python train.py --n_experts=32 --experts_per_token=2 --balance_bias=true --groups_per_token=1 --lr_router=0.000352 --optimizer="muon" --beta1=0.93 --batch_tokens=[32768, 65536] --train_tokens=298600000
Below are experts of layer 6 (counted from 0) of a mixture-of-experts language model. Rows are named router (the router's row for the expert), up (a neuron's input weights, with its number), down (a neuron's output weights, with its number) and show model dimensions 128-191. Each number is 50 + 12 x the weight over its row's rms, rounded and kept within 0 to 99.
Before each expert's rows: "comes after" lists some tokens at least twice as common just before its tokens as in all text; "comes before" lists some tokens at least twice as common just after its tokens as in all text. This comes from a sample of Wikipedia text that the model never trained on. Tokens count by the router's weight.

# expert 20
comes after: " |", ":", "|", ";", " March", " was"
comes before: "1", "2", "3", "4", "0", "5"
router:68 51 39 67 42 48 47 39 41 39 40 53 44 63 48 56 35 32 59 48 56 60 41 31 31 45 33 32 61 51 58 46 55 36 51 50 58 41 54 33 51 68 48 29 60 63 52 41 40 34 53 55 40 42 59 34 37 53 43 54 38 52 59 51
up0:44 42 51 66 62 66 49 55 35 53 59 52 51 54 37 29 58 50 59 68 55 31 46 58 37 48 72 49 41 64 26 47 55 73 50 46 58 46 52 62 50 61 65 59 41 55 56 31 64 66 43 43 28 46 37 63 50 57 62 40 69 63 34 39
down0:47 45 56 54 49 59 50 41 53 42 46 48 40 66 43 65 47 51 61 67 50 55 37 69 51 40 51 73 54 35 46 63 24 67 36 57 55 65 62 56 58 35 26 53 79 59 49 65 65 43 67 42 43 42 44 44 50 53 54 56 57 39 46 36
up1:45 37 31 34 56 57 48 38 44 48 41 23 42 54 50 57 53 51 37 55 44 46 44 42 83 29 75 55 72 50 45 68 39 45 48 39 53 53 57 55 61 28 52 42 36 40 55 61 48 61 48 43 47 35 23 28 57 47 51 45 71 65 55 58
down1:65 47 48 45 65 40 57 39 50 43 31 33 34 36 52 52 46 49 62 61 54 58 40 40 38 48 50 71 36 49 42 37 40 31 46 44 65 55 34 40 52 50 46 52 34 35 44 56 33 50 59 54 39 37 55 59 62 48 60 48 31 37 61 56
up2:42 45 59 48 55 46 39 54 30 32 47 49 46 61 46 15 56 37 55 35 50 55 41 69 56 70 56 42 24 54 47 67 68 51 55 49 51 76 27 60 54 53 74 39 53 74 91 41 38 50 58 45 43 53 45 39 64 58 59 55 54 32 30 64
down2:68 33 55 51 79 69 53 49 74 60 30 48 59 46 54 68 38 60 65 67 45 40 64 56 47 55 48 52 48 33 47 51 65 40 53 55 29 50 66 49 34 43 57 53 42 51 58 66 50 63 74 47 55 42 47 66 52 59 43 35 39 33 46 57
up3:38 53 61 61 58 47 38 60 27 42 37 45 57 55 43 59 51 62 47 46 59 52 35 63 44 38 55 40 60 56 46 42 43 60 46 76 57 56 32 76 51 53 40 56 64 64 47 26 78 60 48 60 51 61 76 46 58 65 56 41 50 63 54 47
down3:52 46 41 36 42 44 63 60 44 64 44 49 68 49 40 43 52 47 46 67 36 45 42 58 35 35 80 52 46 43 54 74 43 58 65 53 60 46 57 72 47 54 53 43 46 46 49 65 62 48 65 54 58 40 59 53 33 37 14 46 33 58 55 69
up4:31 34 68 48 40 44 69 50 47 40 62 64 53 58 33 62 33 58 60 66 51 62 37 53 65 19 55 36 29 51 45 53 49 70 46 68 48 51 48 34 60 48 59 43 20 56 42 46 75 60 42 46 37 53 56 32 43 44 51 68 37 46 49 65
down4:52 38 61 61 48 38 44 25 62 49 38 60 52 36 35 49 64 54 74 54 55 44 38 58 61 43 39 38 34 55 63 37 53 38 47 67 49 60 79 38 57 45 49 45 49 59 44 34 67 48 58 56 70 39 59 52 35 34 41 57 42 49 37 46

# expert 21
comes after: " ", "-", "–", " a", "W", " M"
comes before: "0", "9", ":", "–", "7", " List"
router:52 31 69 47 65 26 53 66 48 42 38 63 62 48 49 57 38 46 31 24 54 36 52 45 34 65 59 36 43 50 64 56 52 42 57 71 47 38 46 73 64 33 36 48 65 66 69 49 31 60 74 45 47 58 61 48 49 48 35 54 43 54 52 61
up0:59 43 49 51 44 54 71 52 53 62 69 27 51 51 49 38 60 43 60 67 43 45 41 65 47 40 49 41 58 49 70 61 53 38 39 78 55 50 47 65 66 45 56 41 43 47 55 55 26 57 56 35 49 51 69 67 58 63 54 54 50 52 52 63
down0:42 46 61 59 49 56 36 52 37 59 45 43 41 47 55 40 39 76 45 33 49 63 28 26 60 44 43 42 62 64 30 40 51 62 38 23 54 34 50 54 32 34 60 40 48 62 40 55 56 48 53 56 34 57 05 50 41 32 49 58 39 57 34 70
up1:40 47 45 40 65 35 59 52 76 68 72 51 63 53 26 51 48 37 47 48 55 45 32 66 52 53 46 38 41 34 56 64 59 43 42 32 49 49 37 47 45 48 63 43 49 57 71 32 71 44 56 47 55 40 45 41 48 44 55 48 61 57 48 75
down1:68 56 71 67 36 51 33 48 53 39 55 65 50 36 37 56 62 40 44 41 44 54 76 54 54 48 15 47 53 50 76 41 37 63 27 65 48 42 56 40 42 61 52 39 41 42 54 56 53 84 65 60 56 36 43 63 51 81 52 49 51 62 48 61
up2:47 48 52 45 65 44 58 52 46 66 56 58 83 59 35 32 59 74 78 48 56 69 26 47 38 43 49 44 32 13 44 21 41 64 55 41 50 37 50 51 27 61 63 41 64 41 44 30 60 78 48 47 49 59 53 54 64 41 47 49 65 71 47 39
down2:60 43 42 38 60 43 38 65 43 49 43 47 55 44 76 69 56 67 57 49 36 64 59 34 47 49 33 49 39 21 57 47 37 34 49 40 44 51 62 58 52 39 50 55 61 59 42 27 54 30 36 41 60 47 48 50 43 27 51 75 27 48 55 73
up3:63 47 50 41 34 54 51 37 48 58 47 46 29 57 39 42 42 45 64 36 47 58 38 60 24 51 35 36 71 54 65 56 49 46 47 43 57 68 47 57 59 57 58 44 51 53 51 41 44 53 52 45 50 56 37 30 70 48 48 47 71 72 51 79
down3:73 48 57 61 60 63 33 34 66 44 38 65 43 49 70 55 44 59 44 39 44 42 47 48 66 42 35 52 89 18 52 60 62 52 62 48 54 36 55 54 58 63 67 52 65 43 41 59 50 47 59 59 44 61 53 72 45 36 41 61 67 37 48 29
up4:39 33 47 39 63 54 74 52 61 48 61 45 37 68 59 58 53 60 63 48 56 45 32 53 72 40 44 31 45 47 49 53 59 64 51 44 56 53 53 56 71 32 47 54 58 53 59 24 58 39 33 58 43 36 45 37 47 49 79 50 74 56 44 69
down4:59 63 59 69 47 67 65 54 39 36 54 49 41 45 69 56 42 40 37 38 61 38 59 53 41 43 36 64 71 46 53 41 57 29 42 62 41 51 50 55 67 63 31 50 55 52 48 42 53 32 52 64 40 47 63 59 24 53 44 59 26 77 61 51

# expert 27
comes after: "\n", ")", "==", " was", "===", " =="
comes before: "|", "-", "\n", "==", "===", ":"
router:62 54 73 38 51 38 63 35 45 55 58 41 69 36 37 69 25 49 32 32 70 49 60 56 60 45 39 12 52 43 48 54 42 45 72 55 52 69 70 42 56 48 29 51 56 36 44 61 55 66 43 40 62 45 38 44 45 33 55 71 26 40 50 42
up0:41 48 42 44 61 48 68 42 53 36 67 66 30 32 47 32 63 55 33 42 39 69 40 43 61 28 45 57 41 52 55 61 52 54 60 47 69 38 48 44 51 39 58 43 54 35 35 61 66 33 32 49 37 47 50 52 57 59 60 58 52 39 64 41
down0:55 74 49 56 39 45 49 63 50 35 31 48 53 49 57 55 38 60 53 67 62 40 58 38 34 49 29 32 61 43 38 70 56 64 69 79 48 36 52 29 44 44 45 48 67 33 50 40 42 57 59 30 68 64 61 61 68 36 37 52 56 38 52 44
up1:33 24 80 52 49 45 61 33 48 42 60 55 49 42 59 50 64 42 35 39 62 59 29 65 63 40 46 72 40 43 49 72 57 63 33 61 47 39 62 42 58 49 53 37 54 61 70 73 56 32 46 37 49 61 38 30 72 49 54 43 47 54 42 60
down1:48 58 39 30 37 42 62 76 37 44 35 52 31 52 40 41 49 55 59 59 51 52 62 51 68 61 36 54 36 56 64 32 54 41 50 57 37 46 32 40 51 55 70 45 57 28 45 44 47 61 52 56 50 58 41 52 45 54 53 58 56 52 57 41
up2:57 28 47 28 37 60 70 67 43 56 45 46 48 54 44 51 55 59 70 58 41 47 41 40 47 61 42 59 72 54 51 66 33 47 58 58 57 53 59 61 52 63 57 43 32 56 52 45 56 49 51 46 58 45 23 40 45 46 53 42 43 61 68 69
down2:41 63 45 47 77 49 60 54 66 51 65 45 46 59 59 61 53 48 67 35 52 52 55 42 24 25 38 57 86 33 40 19 45 42 56 41 26 62 56 49 69 45 73 53 67 54 52 43 50 47 47 34 48 58 49 57 52 49 54 38 61 57 36 44
up3:55 50 62 49 60 37 54 49 41 42 49 62 56 51 49 33 78 69 66 53 20 33 21 63 62 63 48 46 42 67 31 55 37 50 19 59 28 44 55 53 53 41 75 37 50 73 46 66 45 63 32 39 49 70 51 53 64 56 61 47 48 57 40 72
down3:42 40 47 26 39 42 64 64 32 53 60 58 36 53 37 30 24 48 54 50 62 46 50 55 72 47 60 39 48 58 45 45 63 33 64 48 67 58 62 32 41 43 39 59 57 21 68 51 51 42 55 34 42 65 38 60 59 52 61 76 43 57 48 74
up4:45 48 62 55 54 27 37 47 47 57 54 45 55 71 50 32 52 40 53 61 37 31 57 45 39 27 56 58 67 52 49 50 43 69 37 57 70 54 52 58 40 64 78 45 49 56 53 51 57 61 44 34 59 64 58 63 69 49 56 50 70 59 49 58
down4:25 65 46 55 50 77 36 55 44 50 52 52 53 58 74 57 63 67 40 40 41 53 50 63 57 43 57 48 32 43 65 64 61 55 59 49 51 52 57 25 48 53 40 32 61 53 38 57 64 27 38 60 57 50 50 48 39 62 39 60 39 61 42 54

# expert 9
comes after: " ", "2", " (", " a", "|", " \""
comes before: "0", "9", "2", "8", "1", "5"
router:56 48 50 46 29 46 48 33 40 58 43 38 38 55 67 72 35 35 53 31 72 59 41 35 44 53 57 29 61 74 58 60 47 48 52 36 48 47 56 48 37 60 28 43 60 26 49 53 53 35 47 61 46 50 63 54 43 32 46 49 70 60 34 49
up0:51 52 55 42 39 46 56 60 36 49 62 37 46 46 50 47 43 58 47 40 46 13 34 79 69 56 54 50 53 55 61 56 28 61 27 51 80 53 36 61 55 61 57 69 55 48 51 41 75 51 47 50 68 42 44 58 67 42 65 52 51 76 46 71
down0:64 55 40 47 35 48 42 55 52 43 40 50 47 48 35 50 50 51 63 49 48 50 62 42 58 60 40 65 60 33 52 41 49 42 46 60 52 35 55 60 55 60 16 41 47 44 70 62 45 58 72 29 41 72 55 63 29 36 20 67 47 59 54 66
up1:38 28 45 56 52 59 51 66 41 29 42 42 71 45 47 48 56 67 50 49 31 45 58 48 50 33 36 49 52 25 49 51 67 85 50 50 46 38 48 54 52 48 63 61 64 45 36 64 36 62 60 60 39 50 54 74 53 54 44 42 51 32 65 65
down1:28 78 34 42 39 33 55 43 58 52 56 40 60 69 38 36 59 77 32 58 47 49 64 34 67 61 45 38 37 40 33 53 64 61 50 63 52 49 48 41 61 51 53 69 46 49 51 49 56 19 84 47 61 44 53 51 45 60 62 52 41 55 45 50
up2:43 50 60 52 65 48 49 34 42 50 54 53 35 58 62 33 48 51 66 40 40 42 63 67 58 62 53 47 30 46 57 47 73 45 49 54 39 53 33 53 64 73 79 52 41 58 42 53 49 45 77 46 56 59 44 57 62 64 51 47 56 80 44 62
down2:50 56 33 40 41 52 35 42 39 42 56 56 37 29 58 35 27 49 46 59 59 49 66 43 51 61 69 34 49 45 33 46 51 37 64 66 27 72 64 42 30 41 46 66 64 50 33 46 39 52 52 57 60 32 47 42 52 42 56 65 50 60 22 34
up3:34 38 58 42 42 45 49 43 50 44 30 38 38 59 44 27 84 52 51 48 24 46 34 51 57 50 63 41 51 58 23 18 51 63 46 45 66 57 58 64 69 50 53 65 43 50 57 20 63 70 41 39 54 63 53 50 65 50 42 34 43 48 31 64
down3:57 45 18 53 50 68 49 41 38 34 51 58 38 38 55 66 28 51 40 70 29 48 32 46 74 59 27 42 34 41 46 57 65 82 74 40 57 52 57 50 46 33 31 38 66 45 60 48 59 36 59 54 47 39 43 56 56 53 52 44 60 40 58 42
up4:64 47 57 36 70 53 27 66 52 57 44 48 50 46 52 34 48 66 50 52 43 35 38 50 76 77 17 53 29 32 29 65 52 60 43 54 56 42 38 44 65 50 52 51 38 43 37 59 50 66 43 54 45 65 59 54 73 53 40 39 51 38 32 34
down4:37 24 50 35 45 33 26 55 57 60 56 58 38 45 47 69 41 46 39 45 66 36 34 34 52 47 36 32 51 57 66 35 39 41 45 46 40 54 39 32 59 26 45 36 48 39 63 33 36 43 59 62 37 40 47 51 54 46 40 56 63 68 59 82

# expert 30
comes after: "2", "0", "1", "9", " the", "–"
comes before: "9", "4", "8", "6", "5", "2"
router:36 55 39 69 35 55 34 43 39 40 57 62 46 63 62 58 57 51 61 71 63 50 48 34 46 34 37 41 37 42 70 38 30 59 40 37 27 62 41 50 30 67 59 44 58 37 47 59 58 57 69 58 49 28 74 42 54 36 35 60 63 40 53 40
up0:56 41 50 42 57 32 50 62 45 43 50 63 49 50 46 44 46 47 58 52 44 34 23 80 58 61 54 55 63 48 63 58 54 60 50 50 45 55 53 51 51 32 59 57 44 42 64 46 51 48 25 36 54 47 41 50 76 64 53 42 31 50 50 57
down0:47 55 50 58 36 54 37 75 54 50 37 71 31 49 44 43 41 24 35 64 63 46 61 57 58 63 33 50 31 60 75 39 57 53 65 51 56 58 50 66 37 43 83 47 47 39 57 58 32 35 23 41 43 61 58 47 35 63 46 57 47 49 52 37
up1:48 38 24 49 49 56 51 64 43 52 50 65 62 44 50 47 44 50 46 19 32 55 65 59 41 50 46 43 53 46 45 30 53 79 38 72 63 62 52 37 60 61 87 52 63 50 71 46 64 51 39 43 35 60 37 53 67 44 73 33 51 49 35 63
down1:58 25 51 42 63 72 65 40 78 46 40 48 50 48 48 65 30 43 39 39 55 51 34 34 43 39 53 64 49 66 36 66 58 41 51 47 37 67 55 32 41 71 54 45 21 38 47 49 53 33 73 48 59 54 57 45 53 22 49 80 45 70 56 51
up2:48 67 30 44 27 53 50 52 70 67 61 47 69 55 63 47 65 41 74 37 69 47 33 34 41 34 44 41 42 51 44 64 42 56 48 47 66 36 61 58 50 51 33 52 33 44 50 37 51 56 71 55 61 38 17 46 80 60 59 72 60 56 63 47
down2:72 44 65 40 33 51 29 52 54 49 73 43 61 45 38 56 60 62 35 54 58 63 51 48 61 31 53 40 70 19 41 31 53 53 66 53 50 61 54 46 25 34 59 66 40 54 60 61 48 44 51 57 48 52 71 51 69 66 23 35 48 39 35 48
up3:25 41 41 35 64 50 58 57 46 53 40 49 53 60 65 31 50 49 49 45 45 60 67 51 53 68 58 39 41 48 32 38 54 50 47 53 53 69 42 52 38 70 28 55 52 49 56 50 31 63 31 55 43 62 39 56 49 38 65 23 58 38 66 58
down3:56 39 49 58 46 74 58 75 44 62 39 44 42 74 80 68 56 31 31 56 31 49 51 68 43 38 56 48 55 23 57 46 63 43 58 57 36 53 51 76 52 24 51 38 50 60 70 55 45 37 44 83 49 43 40 80 60 53 46 57 42 52 63 58
up4:57 42 42 47 40 55 36 58 49 50 42 55 55 63 45 32 45 51 57 63 45 26 21 72 50 54 57 57 48 63 32 38 53 61 34 59 50 60 66 64 70 47 70 57 41 63 57 43 55 54 54 43 39 65 55 56 64 52 79 41 46 74 41 44
down4:54 54 49 30 28 41 27 56 52 59 48 62 59 28 60 55 55 40 46 63 47 32 55 65 48 57 52 39 48 71 57 49 42 54 60 33 58 48 71 49 37 61 47 58 32 32 75 53 32 40 62 46 53 55 54 48 43 53 77 49 29 56 44 60

# expert 11
comes after: "\n", " |", "|", "'", " of", ")"
comes before: "-", "s", "6", "5", " Born", " was"
router:48 32 62 30 40 45 62 53 50 45 51 70 44 52 50 66 55 55 38 68 38 48 44 36 34 50 34 71 59 54 44 50 45 39 54 72 45 62 44 40 60 43 61 39 40 47 52 33 54 42 26 64 44 66 59 52 47 54 44 46 39 65 40 73
up0:67 34 50 55 60 20 47 36 36 31 46 50 46 62 44 69 71 56 57 57 33 27 05 63 47 41 51 55 42 42 62 65 34 67 52 58 33 63 59 35 58 53 52 52 41 58 58 46 52 47 39 32 57 55 28 40 78 60 62 28 58 50 63 65
down0:64 37 42 47 50 61 71 65 31 36 59 18 63 18 43 40 35 58 50 19 41 31 73 65 35 48 51 43 40 53 61 49 31 44 52 68 46 40 51 35 39 44 59 47 59 24 44 50 49 53 57 85 52 74 43 34 45 39 51 57 51 42 47 43
up1:54 44 37 49 51 50 47 53 71 45 58 61 46 54 42 50 56 46 42 36 42 51 50 49 45 59 64 47 36 62 56 59 49 47 40 45 52 39 32 62 51 81 52 60 62 47 54 48 62 53 45 64 34 44 63 55 52 52 74 54 44 51 49 53
down1:59 58 47 52 45 77 50 45 32 71 63 39 31 52 55 53 63 44 57 36 57 47 74 53 31 44 63 34 61 25 62 35 47 44 57 47 67 37 67 48 56 30 49 65 66 40 54 37 35 60 57 59 55 55 38 60 90 62 41 72 41 37 51 44
up2:25 66 48 47 44 56 51 40 43 56 40 37 53 52 37 53 60 57 51 38 68 50 48 64 47 47 62 44 79 44 45 60 58 66 45 58 46 52 26 49 55 38 68 48 45 52 54 27 42 68 56 31 63 68 29 45 60 50 57 68 67 44 58 61
down2:63 38 61 49 50 52 73 46 52 33 44 49 32 59 50 50 54 34 53 48 63 50 64 58 42 27 59 53 59 62 42 46 63 73 48 34 23 18 69 43 59 58 58 56 49 50 61 56 44 55 65 73 52 43 69 48 60 43 38 69 59 42 45 51
up3:61 59 35 53 69 52 57 62 29 52 52 40 29 67 25 58 60 63 62 64 61 55 52 41 64 46 53 46 41 47 28 59 54 35 17 45 53 45 61 40 48 73 57 35 50 38 75 58 50 48 32 45 42 43 43 52 61 54 57 44 61 44 42 82
down3:67 49 65 60 50 39 67 47 65 39 58 50 49 36 66 61 67 15 54 62 51 55 61 53 55 47 53 59 50 28 49 63 33 41 57 66 50 65 53 50 43 70 49 46 66 59 35 52 55 46 51 49 57 44 30 34 43 61 34 52 58 56 48 45
up4:63 33 52 55 64 52 56 73 44 68 59 28 39 56 57 46 49 43 50 45 50 44 50 68 43 64 67 45 35 41 62 68 56 61 49 51 47 54 53 52 58 55 58 27 47 59 57 33 63 67 56 60 59 44 26 54 80 54 63 50 33 54 62 50
down4:65 21 61 55 51 61 29 54 60 44 49 42 47 41 55 43 49 27 58 34 54 59 49 54 50 45 29 53 64 46 77 42 38 25 49 74 42 39 65 56 54 49 42 61 62 53 24 52 58 21 33 43 59 30 56 43 25 60 39 60 45 70 49 50

# expert 2
comes after: " the", "ect", " much", " her", " his", " of"
comes before: " generations", " adults", " brother", " songs", " players", " version"
router:50 39 40 36 55 37 56 61 50 47 55 57 46 60 42 42 60 62 65 44 35 40 38 63 54 53 57 50 43 46 42 61 62 73 31 62 54 61 47 56 62 48 71 52 38 60 67 40 61 55 34 39 36 58 50 53 62 50 70 43 41 54 51 77
up0:64 51 60 42 69 40 70 44 43 46 66 47 44 43 45 47 54 57 69 51 63 36 43 43 51 55 41 41 56 41 35 46 41 66 52 47 57 52 33 66 35 50 35 42 57 41 55 43 58 75 51 66 22 54 53 55 82 39 69 39 51 46 55 62
down0:67 50 50 45 48 52 39 53 46 42 40 42 47 42 50 47 37 48 45 23 56 49 31 36 69 40 69 48 17 53 58 58 33 54 54 42 36 68 48 48 43 37 46 45 71 35 40 54 34 50 48 55 59 44 29 42 40 52 36 50 45 37 61 51
up1:47 64 69 72 47 29 47 46 73 43 55 60 46 51 70 33 56 43 49 61 45 66 46 52 80 44 58 72 64 45 37 51 65 41 55 60 53 47 41 41 56 55 88 38 56 39 56 26 48 68 43 62 32 77 51 34 55 53 61 59 56 45 30 52
down1:50 62 57 62 58 41 17 53 36 32 33 38 48 41 46 40 47 52 54 62 69 66 45 63 42 49 35 61 56 43 66 56 61 37 59 40 52 64 58 49 74 46 61 40 41 41 39 39 45 51 40 24 53 53 54 38 57 66 39 35 43 61 45 43
up2:58 31 66 42 65 36 60 82 61 67 43 59 42 54 54 43 62 65 63 40 38 37 47 55 50 53 58 56 60 40 46 61 39 47 53 63 39 49 39 65 80 31 56 49 51 64 72 54 47 61 44 57 55 66 54 51 53 43 82 61 67 49 38 39
down2:60 50 54 41 46 41 74 42 53 35 53 31 89 51 49 54 56 51 51 47 31 53 75 48 23 37 22 30 55 61 55 65 34 39 40 52 64 51 50 66 60 42 40 67 66 54 44 50 37 55 42 38 69 53 68 76 60 43 52 48 51 47 47 50
up3:67 38 60 64 44 34 49 53 39 61 51 47 48 59 26 46 31 51 40 41 51 48 63 53 72 68 49 47 43 45 46 63 48 66 39 53 55 52 47 45 37 30 64 55 42 60 54 54 27 60 55 41 64 41 58 64 64 36 09 38 46 59 53 39
down3:31 47 44 50 71 32 40 48 07 62 57 46 60 51 54 58 45 27 53 68 26 67 47 41 75 31 60 44 42 73 47 53 52 42 46 58 54 41 36 62 57 40 58 60 53 56 41 53 60 59 52 45 42 48 43 40 51 73 45 47 64 50 36 28
up4:45 27 51 39 41 54 39 19 27 79 39 40 63 72 53 36 35 41 63 48 53 44 32 70 46 44 38 58 62 47 38 62 42 58 45 32 59 75 58 60 56 60 55 35 31 41 47 57 53 55 42 49 51 57 61 36 56 39 60 35 55 25 48 52
down4:62 51 40 58 40 53 49 49 68 68 55 49 63 28 37 60 43 74 40 54 52 50 62 66 51 41 52 35 36 15 64 62 64 48 53 29 45 51 60 62 67 60 39 47 44 44 36 42 48 77 50 67 52 64 38 31 48 77 53 45 58 49 74 51

# expert 8
comes after: "0", "2", "5", "3", "4", "6"
comes before: "\n", " ", "0", "s", "4", " /"
router:51 39 53 59 65 36 49 38 61 67 51 54 27 43 47 44 36 54 64 60 52 71 59 43 49 61 61 43 62 33 58 45 59 57 20 30 36 61 59 39 42 66 45 39 20 40 54 30 67 61 44 41 45 64 64 53 53 42 72 65 54 61 72 64
up0:17 50 50 45 62 46 55 39 43 31 54 47 82 78 39 30 63 34 51 50 54 28 44 48 63 58 50 61 55 54 36 47 49 66 50 35 65 61 32 47 56 48 61 42 32 67 75 40 52 65 55 50 53 56 40 49 60 54 42 61 51 53 48 52
down0:36 70 45 46 41 49 45 30 76 67 54 58 35 56 64 47 38 47 47 55 44 23 50 73 70 49 42 47 67 42 52 47 55 65 67 49 55 34 46 47 36 48 63 48 50 55 52 34 58 44 43 45 58 40 50 59 46 41 40 67 26 47 66 41
up1:33 26 53 43 62 29 35 52 45 34 27 56 98 58 32 41 50 55 25 75 56 45 43 46 50 64 53 39 55 49 59 61 62 71 34 46 41 60 38 37 37 54 54 55 48 50 31 38 35 34 44 44 53 43 65 42 62 65 58 56 38 45 60 62
down1:48 56 45 70 59 48 24 59 38 32 64 57 59 40 39 31 49 37 52 72 33 49 53 54 52 45 53 62 44 26 55 42 69 59 46 79 41 42 58 31 60 52 43 27 61 62 51 53 49 52 31 38 45 59 47 30 56 49 53 76 65 34 56 69
up2:52 30 62 60 39 43 52 47 43 28 66 42 50 51 26 46 67 54 44 53 52 57 49 81 45 36 67 39 69 42 42 57 42 60 56 56 81 34 50 46 53 64 51 56 32 65 33 48 59 58 52 49 57 69 48 55 77 38 65 63 29 54 39 52
down2:25 57 53 58 40 41 64 35 56 58 61 57 38 40 52 42 21 49 36 29 60 57 47 50 30 47 54 61 58 62 28 49 64 62 52 32 36 68 38 53 40 39 64 38 51 62 62 55 50 33 45 44 71 27 51 41 62 65 60 24 59 43 40 77
up3:51 62 44 43 59 23 43 70 53 63 62 45 55 57 47 50 57 65 30 50 44 46 17 55 50 61 55 46 36 37 36 44 47 61 42 63 60 49 25 46 44 39 64 68 56 50 58 37 73 51 34 50 68 51 52 36 57 65 66 56 62 41 61 62
down3:42 52 59 55 66 59 41 62 57 50 43 55 22 50 61 56 37 50 56 55 37 66 55 43 28 38 74 61 44 45 46 24 38 51 63 58 46 36 29 64 48 41 43 50 61 51 47 51 79 37 57 40 41 42 66 37 45 40 34 47 19 51 32 43
up4:39 37 50 62 35 47 63 34 36 44 62 67 79 46 36 60 50 60 52 50 57 48 59 47 50 46 52 31 42 57 31 55 61 54 27 63 22 53 51 59 45 52 40 47 36 37 47 30 51 53 47 48 45 56 39 50 57 37 50 49 44 52 51 45
down4:50 50 56 39 57 31 50 50 61 48 53 55 59 53 60 61 48 40 47 50 47 86 53 48 30 63 37 62 81 30 52 84 41 46 56 34 52 58 56 47 55 50 61 55 65 51 48 43 74 52 71 46 36 49 52 49 56 67 58 49 44 31 29 45